Below are experts of layer 5 (counted from 0) of a mixture-of-experts language model. Rows are named down (a neuron's output weights, with its number) and show model dimensions 0-223. Each number is 128 + 24 x the weight over its row's rms, rounded and kept within 0 to 255. Numbers have three digits each.
Before each expert's rows: "comes before" lists some tokens at least twice as common just after its tokens as in all text. This comes from a sample of Wikipedia text that the model never trained on. Tokens count by the router's weight.

# expert 0
comes before: " the", " ", " a", " re", " he", " f"
down4:154108077150143135107110097112152111088126138148160102126136123144169142104127093133106136136124101130134105155182120089166133108087117102147137101145128134114123147160119124121092140074126084120149134150087080116107137125139125108117133133107122126128152114127167157103154105106184101091129098124157164099136116151099133156133108120153112132109103093143109184157158115139180113162126122115116130143155141112062101229113153122134163092140129129107096128143103094112099121110137160156152127126173116125113112104134169135174118119140084151146133134147119118152142131110127121123089174136105136160129149194119109131128121116133144156125102113152139161147119118137127115124143
down5:152151129112135151143129122093130148093127139125100153109165156089110118119130154104117143105142127104184130162108114126124157140120138081113122107133135130112155166172133121143190111103121126158115111108112104113136139133164119143141110113167132126103112187148147107158115102152124039146103113111103142108145080142134108133173113104120122133139159084161211114113138143136117133126093125149119137114140103134115158161132117128118097107149122137145152095131163105131124139089105155135148168130147131140108103077111094107112094107164093133159153097118153117094155139137116136127141106127157172129151117133109076106167074114172162096120130157138157126148132131118146124096101
down6:094111167175179166112141135080110105109111151120112167125129140134093142152154137071142121135165110167135094084102144090136138122129141120112117173134124130101125126109078132109075129169158105132152167114124132170146121081122131165149125130122163092146137084098145162172100116123141101106188139154125141114103120131139099135132105133108132134159113116085129171123129084151148156126155105138118130151163095126154124159144135086117131104145129095096145101107123074119132140140154104133091114172123097123147154150133136119084168101165151118176123132149120108132141121132104097132124116161131126144106114141140104130148111116123102155108124143132079145097140148122106107179148
down7:148104175124141114133144112131150174133104135100120092160157176158094144110121155144121163121154148143163139160077141118118106197119123135127124143099135162069111160118126159142138142119122128090075120113098155118105094116149160106088127140125159094113107159129143151139131159097111143150127127109121136098120153156175139138086114100112122110109086068100144134151117095133141083122150089147120157079117109119162114132171141172154129149107117131130130155136100112144106116151143155115135137104123136076152082121122146135148135104129117120103128145143137148148134071139150091173132074129130104155136154123071146097125100141146116118122149131156112151152101115117157130153121
down8:035118108172170092150138133099140129145123146106149147147144120115132080118158123123145134105096129110169132102134107147131116140109149105105145172153147110118163138131138131128149141111112134114166144132130147079099130138102100146095130134141097107137154152126132128180134093134126121121139146144106109134128146156080104129127136149118098142144119146110124109136095172164147124114104121162134119148114139165085131094130165153110125126129122116105213103126116117141143133142112112170122117169129070130135081136151130112149088092124124151118124091099139136144114123126130136143103143176079150092142109169100161119161118184083134125124102126137112155089115126140067140123176
down9:146133133121127134126135139112156103087126132116130108118141124095127156121122080118113115150137164147115128156105141129111151144121095150112116144112179120148139142125123127118148193114122147173122140138099095148132152145101147128129145107170108130132107118156112157146110158094146152111110117108140183140076112124136136093080172125107148104129127193156117144096155131098145121125073110095178129123113136135094164132122131096096157144152167112118100197114096153082137143152100145119123156138093175083140142170135154136115154123124151146071125117102149095176143101101109108095137171097112114127094153153157146120124109114104114130075128100142137139147134110118089142109141
down10:139145090117136158127120136142110136111075102132148178098136125141144112126132121098117129138143114126122120180150127131101132105147138161118143131144114153152123091159157124174148141107123191143117120165169127150096158121142139090117122120172136149117099103122151118101142141155154146122111089115139159108157139144048097113091135169135119077136157157124113108079170139130152142155120132113144107144110128123114130131083125121112148121118095171142069083126153069128106168110098134135126151125132158159130149124101115107103126155145168160132139105133135130114137156085093171127053115140101130133135097117145111138092118118113111136078138144119137133151143156109115096114171
down11:115147094136130156131055165134123091143134145077154111143106145177133106125144096121145121127167127159133129146086132113105154099091112141109173118185117166125140120138108160124150089144118134147095152194128087152117098104136121113138097107144086164165087106110121097148090139129164116130148101185105076107158143117094115142145106116120124129138122100114163115152166116154145116105103081138175096151152092178118118165158141097132142135139144123152143117113160106145102142100122156152115156084138114147099139131140131104128105147164128141123123122124131086136119113143115142112124146117107124166129133129127106160109105139136143186113141180150107123137100111126124123120103
down12:099095120144140095139136104150121150126114140142160138140111154109108107097115086122141086120111109135105087108131110118120158136124149153108124101111065110108111131085134105086128160145121158116123145082144125126135128137089121119117104121135136137096146161159164135148107157127148116134112110165115173165138110129160152144077126084122159140118115110132147145125165118146145128146149139142161111129142103120086109079125097140125088110127108082149173152151126090156107122143113114157129129136129176179104154123140114112115172123172166197133153123121162133121109121132103131115132133128117146121190167131145094060142147178108118111093106145131163118132135136164173092105156
down13:143120125122136127114113142093122121133073167166177097122135130134155122188164111138097109130127099106098145170119117126107130111134145096108106132133160169203149136155152121145111111094121160106141105086122116131127131098100132107066150124159141116136063109141089100163134116180101149132138107118137116124136119115152116081127094140131151115109151170130176130122128115129165116157141128097140151121133081124092149116138125126167107141133145103135122155159176174131117138116104166107082132143145156089135111116132099121100088111115137163139118104133115119147102141135086120108147173134137083128160104131128156169134081135129149172136128104181151135115140111133126145121101
down14:138096120113135160103144161098088130140132151123143155120101108093136167074142069144134157141142110126136096145082144113138151088145143110134118161127115167202146137154103100134146143069130166141105167137123082162130139171156103133173094142133118153127117120150127143166105125134148136125149116141138120155143091194153112102154110164144125157135124112113136097119121127178097139161094149129112145148095100105137139108128120137094148133178097101118165118136129128122098174127133127152117126136112111117110139095137088125131110111096110135147093115152104150118159114088108154123100100123143128133149162110143124146138130143103143169161093114154106152119122099084111107070104
down15:127136086144098129125116136135155159140113145146124125116105131137150126088092133156114156155150204091127158130104133100117121118107126142130148095137148090134107061127163159140121139110145127114159095164132136119089070168116155150107134097148098112132130104123141137108089143129157150123152112151100161135141126117133133142143161105102117109164101096099135105128131133132134112116118146123134132121102164124147143089164131095154159118185115147119095123136115157099128116144111151137184140107121110094145078120183119161087096182135133102137167146141142140167127115085120112103135133097126135153078121148165172107124138106076094150122139091143106146155128070147136139127146
down16:146119199152138148128131128111155150134100137133136096113123146150144119119098111171142106119131086139112114099128135095107088069109115099153106167150160147154127110149139142093151131174108119102125138159093137157113122134159137129104143149108186106144102119098120132145148129088094065135093161111140132148101168116112143135147116121163139106111106163155128120106140133105136132149161168134132111155111121135092118131113098097150149146089154109128115134179146114124101087172119124134077122133123160139111092114138131177138143108097125096109095106114161126133147093111119137116163072144103110150079120119126137158066145147152152111139123129139166167124160157158125122121167
down17:137138119173161084130102096130092118138137161108129123122149115145130116110113080158145139115107178117140153135162173098119134134147143159137140104102136148108100047112120115132150111152136120164087136145120142111129115113176122149118141143133134103142134128095139116144153139089131118122114140131188159157141112095135094142170108110144160126118110123121163158127093124118173145098139125092157142092106154087127085138119140111150113172090126083148148149133142132101081114110141160146143195154169131170126117134166149147099129119123138128128063100091116131118133120115134105167130107152109119102104129160130169115162127120118087100129135144113132148140114134132117102117053
down18:130157075124113122152074168179150153147132136130164142134120106105116132150091096137107137126130132168135144081153121119087137151090086137094123154143130152156118125188169165091145129141114127111195107100140118149110085134123104152151128159111146103131089116119123135128083115121177127172085103103140129166109104104112152115161134101128145140100155074116160136119091121126151135101142136132137134162176121132150148160120157142180114127099104125131169154092142127137100148126118085120113140137134118089106131103148171149137109154147155146137079128101111168115151127120099143136146162101138111133121158112103108128159091126127109089112128104095122144118096113162135125122112
down19:109139169139157096114156135111097153095118111136134147105138162144092145097127120104121155114082142117099097173074115128110122150138148134132110135143141091098109122128082149092143115123108122133152142084133155134124116105152094126147124153073131117121185163104175161108150147176117091150134133133115155142098109133130134131132121153131123174131123130111106133176150100144129107123088093103117127158177102132115154117095147126127116166133148121117138153095117118105121128172125138164113137098132160138149164147122136069125161123086184129136137077153113093093118134128136142107127148192068126119131114131070172132142127141144113112177136131159103127135105107149144105110130
down20:101102157147119146136118127162191163103099119123152134169155087113122107128091160127128123130113128110132101174149134182084108132088138145114131124142089129122102147104167129107106148045157110083127171124153153148124125124132072120180128103130148129121133073124143122181169111125134084121138130157137108125118182127089124164153082104130151123128138113126139135129090123120100140134146106135103117125112139116092112167111129139106124125108146117140171135127118079080078123095147133163154121186116163109100125116137136138123096140159110161127133149144113126142148149125134118128148137112170140153141135147128116085135127090146168123107096125189113138112131121128116148131126
down21:110146090139098102140121151106138129152156150084113136122129136167098132137126145157133147147133152141158156133101071150124176116176118124112103164128140117116179106102107141118117151142116113105110154120125110127132204087141122109179107110134146101132181126118128087101098064119131112131096116115101127116160129154108160123128123114094128118092093142131102123138109136123110111117126171132161091106076108162106139137107084119160169132118092153113105116136121113120138174151149155173103100140126134125086098140096143140128154104167141127127139110136152115166128155123146108145104101120164104159137136126085113069142144138167138130142147148140176130149115096137104136162175
down22:077100124141134136098097111184111160111136143150105116130110162130141121115128111132145150154083134151140152133092139130118107171140146137142123141112146105133127113136117139122127154112120131134147124119134143112142162145067099111137116140144105117165073107099136144154126149135153061080130100147182120126142117107160145119131112146144103155132140116136162075161135142111123128150132120096118134110150079136150141124133164152150135135161155086155136142128106080189116097106181116123103126156133110135160113155113112131074158184108108138042142117127102138148161133117094115100146093098141113101103105121139123125146117131163138112096093104141163172138097141135138114161153
down23:148166146139095177124160113142088141138116151138117137141140150151143152071124128178105102130112101127110103125146105136135099151089132119160093166160125149154122132177138130116129106149129111114115086140093117073155071138108097132120131162142125156163136090090127109124134112115085094111117141102092125125131117128127131148145160161142136094109107102172105135144162103157142168171119140112138102161133141138152119160136140170177115147111156165118102135099132109175119138126151133135102178137138072134108132114076148100133113106126134123130121139129135144147115089090127152122163097087146161154075123133130178137100118090106121111098128150138088111124134122121131182116120

# expert 7
comes before: " |", ",", ".", ")", ";", "–"
down4:122078156131134114117161162161129102153088066131112172126113103126113134114145117114169137127101131130114140125095127149106128148087117141112160132104105138168111106159117100093149094175147053157154091113109115097144155117111083127108111188138108120133138109136141113117125120129116138138174143138121158118144126125122143138176097102109109136101079128126121115140128131156166146120093173080130103157108104160136166084108128122126162122172111147106141160139116137125120094115173126153119161188106094129176120110106155181146127151144120103136162159167110140139130131142125120064112126095114107157129138144119108133097120142108136121142148173113118140101129119141126141160138
down5:118109151111137128111142128107101134124085120118110101114097174157103070100165116096097142152182112152108068120155097096106116138110085132141106175125129118156139132144148111116088152118128117097131119157126114116136146104110176107100145140142118141101127131122153176137086139134126118108160126130177116116135152155124165092131126177159080190154126148099114161132135152110146127136112131156113088127138144112154123127144130173103099113134149080089159113115138109150072085123117119189108121118089111121142135082139158135149127121129155125140090144176121129141123138118150091132129111165118152130135122143138131154126134116124146127126107144108136125170164149191124080112153
down6:095176139126117128147139175154112097114111125095151108115140132120105095094141099121110143138120123135156152134097105151121127136140115128097114139158125089108118125137160107129123120112131130072101139150123153116143102116155138159111111117091131122140149143114177153125165068119137133084143120113164168085131161158078126147101151111183165113130126094150163162142108126136135069099149096165160145163144076126076143134126126156127142131141103105140125149121106119134099152150130141137130147112135164147138185121083132117141133125136155094086168132087122123090106117131137128128140135090170123098165108159168120139117124079133108103067131145146110113170121110155151147142155
down7:160118125181148137108133123138123111149093097130159111138130123137130133109125149157107136143157117113119138171145096132140119095147137077082149103098130155131140143142112176132139145091162142140127126120133127135084119111071076119123117143125141143148121140113132130141121142142149150093101144134151155166088140093087071150118159118132106134133107089143134128100140136117131137146125099162145112097080111180123113160147125111122098143109096145159153136124103123103124156119125100142090167151162122152130057135148136121190106166139104132124141154110163115123157190126099148124113151143107140088109075151105124135161112129101157180143127123133153179108103080118087125110108
down8:112113137110105088106176129125155101100173127156139140106165099148135089120134121103147087140103105127125158094137143152162152108124154123084131156130087096120083110110113080126140079075148151130137122124133097137131132138081161165114165122121097133180165131151128167159138136155127166124093132160105129127149148096122109150160130127138127141126117120126181104086159116135151138139083158119111143105139128167102140104101110142132137167134145092129110139149096099114140151154125176122123137178122112105154086104132129139154085136104140127130157102122142105099096167160159145143153101158105136088117123101114099149117130079102141149147152144117101155118137127094104147176139
down9:143160122169124098117117116081127114138127167126129124119131139100160152138137155111122104161136137104151192095124121134154148121096145102121111129148133150126146190099127133122124142093142075101090110142169158179102134105125097107140166102138120122170105148116156146106066157155133136152103177154090103148143094094113107132133093105154138123113110128126131113111129091131153089137126154133132137131113159102161127099105111139069150110176133144157150158061118175090164147092150146125120123107130121113132122128083145102166117086156104115173131120151158126152147098107148103141139145140127112125134094124121129148097134141126122104120174115094118105132134175148137099130118
down10:114154108102131175152140142157165114127171122132114100115110094096143149110138125116126089167129102167122166145098145117136129143120135133111123122141105127117155157141090103103143152159140137109128141115142124124090154142154126142160096119143089122102079172098146132135131128173166089119124133107146126092173135152155134099123110117120096107164155082116159080080083168120138139139098109097143067116119110152146088151134139140102133133127161130124194125064142106111105121119075149157147151112102147155108150117100111154157109155147148126149148129179141138147127101126087150144132142106168156127138114136087119142140130081151101149146100128131127106144142120141109145086097
down11:098118118141115131121124132133087147162129138190128122104121146117158111143146165116151100114118184113086148110101135132119100142158135126108121136092147107124138107131127120100160105129163125121146157120102159119156125106135160157109125123114140149135113108127159122102136116133117141114123106134134088138115100143144091115142159094141110133115120101162134132153176133118069111106117121122125069186144137100132162113108106094147105135118109143127068143141120082136193158146146103111118172105104122149145151138133162136121170166136163100104141078130152130105155083119156110148130133130102159132111119132103134137120188128125132131075120079145183078124149102147160150181094
down12:113118103119130113143162150137105147138088137128088127165118156121129100159113084134135095130107134146108131128153121118148121120112119124107110137129113120068104118151144167139129110114175166139150114144150123139123094140144132096102145167125124126135114143119125156145125121140104100125135135143112163128145178146145174114125138127080154107105137100131166145126151119098059149182110125115134133124047125159121108107160164102144141131116159114159178119059122122153124129135118145122156163141142076118129097161105154187113099121125087163099148082148129117109151149139134121078141128116116112156119067135107137133154148115144130153120160103164105110121119142161108151071153
down13:145147166114145150124128127127145155150100145149106108157136125132098120138143157118187093145143136136158091084101140080162147139157139121148159132121107168127094096099124140117154102129097126129129148106122131136138124120118155124120115116132117164134090081122091139140135120173138116123121109141088102194147153157164116086145148135118107112113128112181122153148128162132125121146131130144150130138126115153093121092114108149127098121159124120129139115167123109143117126068148141093089117099100099146099132091129097188126121117135139163133098143171099127106119112078116125154125109125184127116094124178094144128077116180108173136123119109115171109123082119104162184149126
down14:132117158097122120179171108143104117142127104123131121121147133142132139104120139150138125167140122073142146100100116160137167120090122084139177113144089168119126148121157135088151119126105134102099078156138121145117146168107100070137134112138109157135117166146132102119133078141157143143140115094080087146122105140112107115166143108118115121156138179131122145128143104140163162137104160131121091123144140095172140139122124117088155095126101101100169154132168143135094129165152151098117107115172136185140111125124117169127144091118113113134103146155140134139140152131099137147128104156153094120084111140103121155130124140156116080155132094171167146111109134130105101107070
down15:142163149133160146114157120084134139157140159124138068147131145144123114139150068127118133137163112129113150118111152110127153137125139137124121152110107105102140131108137091131073127136169188106110131114067097155152120116157149095095129133160094100134174127127094129163121138148124149132123123137136138150130138102126161131147083136093120133126116133148121095108113154139121117122120195125099119097109083141120096187168162148129163119126128128142125168151133135067141124137129137091160166117110121138123081169132114157100135100091134160110132136116098121130111135111128162122099095118162143105130112124148133133172086090117152132098110130149192103138165139131120134060105
down16:186131129124160134102161116100104106133114069110135092126120110111135104142093130145125134167204141110137138150116093120168127126144093148155104058102153113138117145134086115106149103128154161113174174121119143090163097118177122157126123120126121101131122179111142110139125155130127150136107173128138134120109109106127135103132130109168126096120149107163108142119131180142105087111174105112094127101132168140151104154126138173130126112146159145112126108133132096124117106140153090117123139144113128138143178131094132155139128145177141107113090149145126077118139116117154084124124131130125099110153149167118067157139137092125118132110117104142150114146114123186143123146084
down17:171136106096147130170126133126158163120149144092124120112092126151105072115157194136160169084125117144091097134135125130122146089174116110148087119092150128115138111114172141116137127092136108099108148137142125121116120154161132118149130142091116179095150120111160168123140156144148120186135154138114119124146181130129127101104100114121097093098128091106098123083096123176139126128115112150177133129174107125110130132143144143078142148164134133125157100136086136128122124125147101124112107186152153146115120153118083123094109083120139140131121144124151092135109186126142132164140132173092124133149138129129115136131100111142118150107104115109128120161071115091154105132137
down18:133150109140121201148115152115118098094156147119094136128134146127147155121125067153145134169166125147100072162144131108099141147158083116102133145112124168150171127134113152140122153120151103132096129133123137173117114116111139152121146138052099083139130117156159139135136119115136159123138135180133159128105117164134132123121076089123125081118092117135114149116117114133168144163162097124157125136118115117102148170087153146152076129152153125109121123129124125155141169111051145110113126104116121148104129148100144114099115124141084133112110107102134161095095114121105122115102138144171153113130137137111119123136136152147057137126140173141137121147150090123116149124169
down19:120132168109166130092105092133108102158125087177159147145177120103143111127128129102158109131160177145126093127121169123122096121117145123132157125141143152145167146116089102160113105114107131128108103117152129095173126093135116104112141170148150157116122145108101140122102114116140123139141141128108118087136151104111085137137109116095180143114120105104113149128151174190099128126126101089121086156111148136138110144136128168093140112145153105116117109109124129089136086136148125123134092081126123161161110113120107153098128148094112157133111148118092110138102124164197129100171138097092125172154124105146128139134114139186128114130122106085181190136142134159133128127125
down20:158132097129148129148111111147121093195144119104081137120108119183114100121107114195115151140173144163122115121147120102107130108114151149130110127164142133124113123159179104149120106140126137071164145158132109115122133148083117137102136141150131151093136137143140120105121153130099109121091126118106133102175101172166136132127147106177076135110107124109103125124146167124146142127121153123148156090137143132190145176111113134095133137139147140119166110112113153133162168159122080153140106111128091135099104124175115104118103125146107148100144148130081126150101094079090108119134135144118096125112109151110166125153147117102102150137107181106111152140127136143092102103159
down21:152129121134103120086095095131135145121133131111095131104155160110089131103104104141172153124149094135075138184143107131099168117122160154132112102121098117149103134121145117142138077158158142088137104126115123095123094152124103114089105124117124090140119155137148130157133122132112130126161125107136161151147095100117129121160115118100134064142139145114149146133152124105104187146105158111126084151126177173109126104151129160152112128160138114139149143134136149121108131157104159179106116134145146106120104130179149152143157122116182157143105119113124145103130117099148124104120147112105139085158135116067106160169109158137155112185118154151127092081109137161099157101104
down22:142147138124124127089144091092129129200122127167146137107152123121132158141093135187137128106160143096113126141138111109165077141123137143117111111161098146146102155137144163184132171085137128151138147139117151148138134082092135123139103061076133093137146153091193076097124121118140110138124099126085116121107091124141115160126088135160170124093110156124155139121113129155140089146114114151124128121122091152105153125157109141133102129110137150115048133148134129154143096164120152126095121122172114140148130128111133118126144099092083138171146126096170121101138116114155112165126121094116119108153150162122126135127116156113115125156124123112142120144115149123123154159100
down23:102112083137101149135175149093099134080138140078181147137125122137142125158115108090136129114153106135117108157145127095133122110089108093134150102145167103122131135129140135140171162136133156126115141167130131102123133109132102125132156117113097082123187116119082099149145122122134107152094145118106098099138164158135105145061121138139130128161120109156111153124088154137148119113145156111122157144137086116136155128102108122171164143109138116170098103139152086101098139157094146165123129123158132191101138122127162135134099109107087119157109139090063122141122136141153146188080132101168128127121139117112148141149104148130140157147135086125143151086150131140142118148124

# expert 1
comes before: "s", " of", "ed", " in", " to", " for"
down4:135165121107160164133122152126117123110126119110135102076151120112087108127147118095140135079121086125125120151147108105119091128126152137169093121144117117136130159135084144106107129089110107123153152167153131095146057129127165123118090134136190171079137175109154158107124079094110159119112151133087126129142157133088137143179120097129108132152127153092132149089123124184146109158114139142118088185086132157140163140173119119124141114111113146111136137137125080153117136137127159085141151114137135093114157114130140139116115105109115151127115092130122113164146138154082110111121136140124161140133187112148136134110085122145149120159143097153144130115114141173158131118131
down5:102118184050139083126136127080097131148141122101100121144132104138174114150113139145129120141151140144121119146118125117087131116125119103144115149113146132178165116144114101116133111169174112101098135144113125183139148122097144137136119180115146107145141148125155111118124120113145143140127136122094129139179094109137070107166102168116127088157132124130151124119163101096134121116121151150128078118086115158151102152152130117153140160079114094146137094097094103144105119139094129097089093163135146141154149108132087144127151145108124128124120117145157135132131122147182090132160129130127131098138151192097151180118134115122099161138120134173084136136091153129097141124120
down6:092105156112125112111159116126156181093096114154102130164133157174142110101110123150118101101147096114121097090115143156136132108103152111139119161096143138124115169116112119128075129130140172091136151136122130090146156103132161144164127103128151148139161145142128105137097120131146128090146117140131082130198137157123148119116146114128096160108118088151086098094121145148112149132130119159102138138147152148112154102130118127077100157088126120134138129128143160137154175141135124144102096102136138148141065130112107142117149128152155133126119111107120109158113116098185111099095073140125155155113178145109119143102140138119133138144098188189098125161139134078102123133136
down7:116128166113111157085158086163125143124143139150129149078086152122078151154069113129129110136095140165106154129112148108118126109147117173163115126141120126151133102109122125108120148125130132095144139128112124145150099063128185146117120137145124128102117114121126104110147118122077142122174122096115135141124102142159220122118132098113137130173122090138118155118104106103110140143123136138169095077148107111157134146165115126122121135098129095127149135156131103147116164170165137143089128135136141121097145136170087163116182119102154114108151161123128118110123105093186131118163136139100158121132141114114104121086092125157132105148170149135108090157132127118154095138123
down8:104155128133141137076138128173137085131105113147136092161146146122119113138127143155105094171136136116090120121093123103116128129126115126090171104172120157130109110124135104129125144114082154127112138107132142146126094120103129087155113124147142111148089114138136156108144156105155107149069135156099125168126162145102120127158134133170175161152103071124168126068086114158145137142117107129121125086169060099170137118136148139111149141133148168159124129149174144117168124103160165108123108154119153142097098142153133147147156120164074127139103141142102123140100126112100125134109156102138158115139119116113108104152097132127149118119127144165098121130115170121069168124126
down9:151161131115122130133094123135106139131182136102114156132128153134102116105117179135095151112117123128139144113156154127142147146164090145103119110158166171113127136146154080105105106111127130127164120137168101120111125122132132156075105075134061140093156108136150168157132120126130105130122150094148139118103124086144095091095134175168124132094122175132108138128156099126131167109147119093147152120158162118141092102167128148137109116136126085155127138115167145141165110102123136133110150143166137135095082083122084130111169117167143125128109118098143128166167103156131154123092082142143132108133156113095109089142106094125076160129139118142106132141122180143146116124113
down10:147123111155133133115115126073132125126108120143135117167129149174128184110106110146118153122101132127133156127149076161142139135134135088142137131096106124134180143145127145126150160119113135140124163147075093138091120143137103120135119133083124128125144123128110175125118152102117142135141117197134159105096122158126154081129100095143131133124157097126172101129071078123140102131142174110113177091139177119103126122104138113134145151113102134122153125097161119165103102135128114137151130110131122095126090110157151114083095149130087103139121146143126180121136152169100147065093133087146128149171101140154144126104119131157099090132178120124121113138159144137157130099090
down11:106106162081130112087144170144142113122166120125152125152105123077132069136123089144087112095128113137153117117147127186168108128155122137133126112119169115100144155101120135133155124129126113097119129151117115149122148109148098142114110126131138154130170126139103141110167132126136153132153158132143098130160119154137143134140078131116137098177141126154111155100102132127121147166117135143087156148146132165121185161128097126119143138129120167150135113146134165098087107126142185128114089100097081126137105142103130143098098113098131137139105103152141092098089158142113172140198136174102143116164121118102123122177104123091113135161163104102116106126077127098096122124112
down12:102141114108157130177178162147158130144133121094125104137112151110121085154130104135136161156147179118090131127155134145141131139101098111110110135133065150097122117135117099150134113140166109130123119091134118132109165137137134116126132095119114166125114131136115104111150133140121108160139138154138111076151105156095119118082132116096092127129121135127160144117137114144176140140104170146137127111119133133131163135121131183104109133162093135121131099101071112120104158079151116184156087095141115115127152150107113150177118122117115142183114088123110079125086156135146126146146137170127140120151102144122122126112158125131108156149072183195138112107113140078091107141145
down13:134101133108104093095172124126115181112079102141115164101130100163077160125145120137152143153120129129141115134131116159140122121080176153113151183101151119104104149090137104123136099097163109110181147144155109086123127110135130137159110130133116099121146126123126110140121130129154118117137106168136114155153104094133133138099163124092152110114129117088100133145113115114155119151100132129098145120163110128150119139116167101073130148154153102131115109177103143118132138135144153137156108164103101122138134168149165139139112192150148152167130112072130151094131112123171153090198136122078140124109113128110094110108096161112095122114141135117129139137134112145179090150132
down14:130135116126157097158109083095127117068118136147143129120171140139142117117147102082124141085153125111125133095129117108091136078117145117141098169125146115127156108125109155145081128166107113148100066118153138137092153106132107161136172140121106129159103147166128133090116119118109118194081144158114148114187124080109170137149096110114147142118092128152133123143127167132190132112158122165162138138139115158168116124144129102135121111107127143137104157062108115120132120132115113111111155125181119147179108153137116133164135112122125106124115104118104155124133134138169123095107106141151130135167151152115133147138105146150157125147115129162119101160126134083070108111133
down15:138132124118152107126146129105150104141107156170136142142165096110130099109078176116122123139112121112174084109143126131133109089119129158085123156146094140148087127106133129121162103092141139130119139118088134114116110121168119150150122120179135118153118104127120140139130088124107178068111141160147095099153156137154122090131079096088115148125156121146128114124164155139105132131118112135187174111134127047067153110135101124103117170101119146109124205097131147198132132132100144153163132128149086158152116105134109138140102103144113137137112102108140092143116162123143129119141150101143113131152139129147150124125117116124148125124163116159117105130103173138122125155140
down16:104125136177159108118130095125098138111112148152144096138097138128178160089155130118117164105103124107143094102090140123113138088140104149115112155143135141108102122067133124114155084148156113151158164098139126118090107104120139186065157169150147186113096124150122097132116137134105130140122128156087142164133130117137145147113152122120152143133116142079143126176123158094132127178124160093152095121147115115126108124115161116162147142117158169111168121156121101127101132100139113114123105121136144126130094105123138111119152104122161139094109115139115135155136093105140118126104125160120162126156111090099149079088121151157130072131120137141150148146105120173195134132140
down17:161125144092125110125163136109109177141146142147130154119135128069069099120122126118140142109172141176100171132112120168149142128104145170143097129102146082157151110119127120156097103124138125142145156079150100149128125133128131095137191146102155095166134126112101108118108160122105114119135117147084132112144104141102129150128183131141136140158110111171133153147133094128148154130113154152133115124180132139147139142142125119092124141109098113087146087111158089095146080151098161122157131124125131137145128100128104115129131193113151109107101107131120120152141115131126138079089123128105133130176134101108129097155109138078120151127177109115126092074132092162144155152121
down18:117149174128103143122112148086113149105110139066131127132146120128132129106120096110116097159148153128089135176118097107133178132166122105073142143140117170155122114124146150083167117114132101114119118134120126134164138147128140110094124129157093133083148191139166109125063115112127138089132126114091127123139100133171125092130135076148155114113121113085161155136156111173119159140132124139139112117136134104096119100158196129122146118124128112108181124130132116120145156112107094148157098085118152172166111118134086132139104159115156103141144106152106125171103172131141114145131152117143116136139134117158093129145139134127120130161151131101158113157142098069135153089120
down19:119134112140125122107151137139144157120073114126123120151114127132154165122140133135135122149072133122140115141127114095117110130146119136156135151105142137121098165137124110108116151094132179125169137076111121105137182089181090156154122146101124142086130122123146133074115128119140088150134132134121126165130139134150137088112203119137145128134124096137117130105094160134159133152106128165105123135154143150099147142142135141118143121128139094111073134122099101142107106134112164167132090124119088090196120122161126127116133136066137077128185104178120100093124145138110137148110129110165181108137125149132113168148128164128120096130097142098100119120097124143110130106195
down20:129104165112095142144127149115125134128149111149176151134132146116108110147141137144163133132145109173116116114120143123122086154127113126198103132171123103101130164144137105105126120130136140132098134083164132136157101115136157143134105138120128136088065151160138140116082138147177130148091133110110159161097117125142162118133163100185132155138093138106103152123128121164153149106110107096167115115122120119122158143175150093121104073077142139153104105137133101139096108122158093126108130157115100138161138119190110121127102134094125135187121138134098141133149097112117124105119116109133147092169107072125109124094105106159101154181103170126119097117113148156115112141109
down21:108122203105103117103134113115130122158099115131132141130070157174193094141143138105058156134144116132114120153115140106142143140095092095105095123103102165168114121122136150129130129121117104101052100137130158130121099144117150140079132138143116154144152179135100141121150134123114130181122120146100160149128147113135128098169129178111100136138108106155143146105108120144151118107083124128137158154136123144140123134130101163134137127158161124143122138119137131160136085086138107099133145103134183105107109076104083144149137112082160118151152144146162139085159115124120140121108122127124125132121119116165125156098095117168129159106107141131123094129125143185110151146122
down22:156170091108165136120121160149149106108119157182147136145125156147134124137122177086116067108144130064127157104119128143137094146078116152127179104113095105147113044113127137098123150091110147095142141089117126101170142149106114094146132113142138133096166106156152130135108110144158173118150118095111143144120137120158116090108153114092082151114137155152123105146095070132138135143165132145110142115098142151105125102141134157129118131128150114116112125119117158124157147133155132117142131188127158141137115082148122124157067165125148139112134137148130138150143104135098116133127119111145114118099101101109144144133164157154161156092138140141134111147133072123127131135098
down23:099136103154143165144166091128161117104104144130150117104108131136182135110139099114091114109146113129122111151120109112149118081135144120158080125142106146142130114138121118140099123121135127177089125137113123121110124079125190150115126114109129144155155144122139155111162121146157151144137140095181157143124147112130131163080145123100094110100181147132146126112115155101078073100181120138113117145059112147105122088106132144093123141087121109144156130128136145151099157171132148156121105130135159131128150118144115118123159096117115136184147152075113105128146126117132119155108104075158131135135142175115112109128150096140108093119138165183153110137111174112110152097134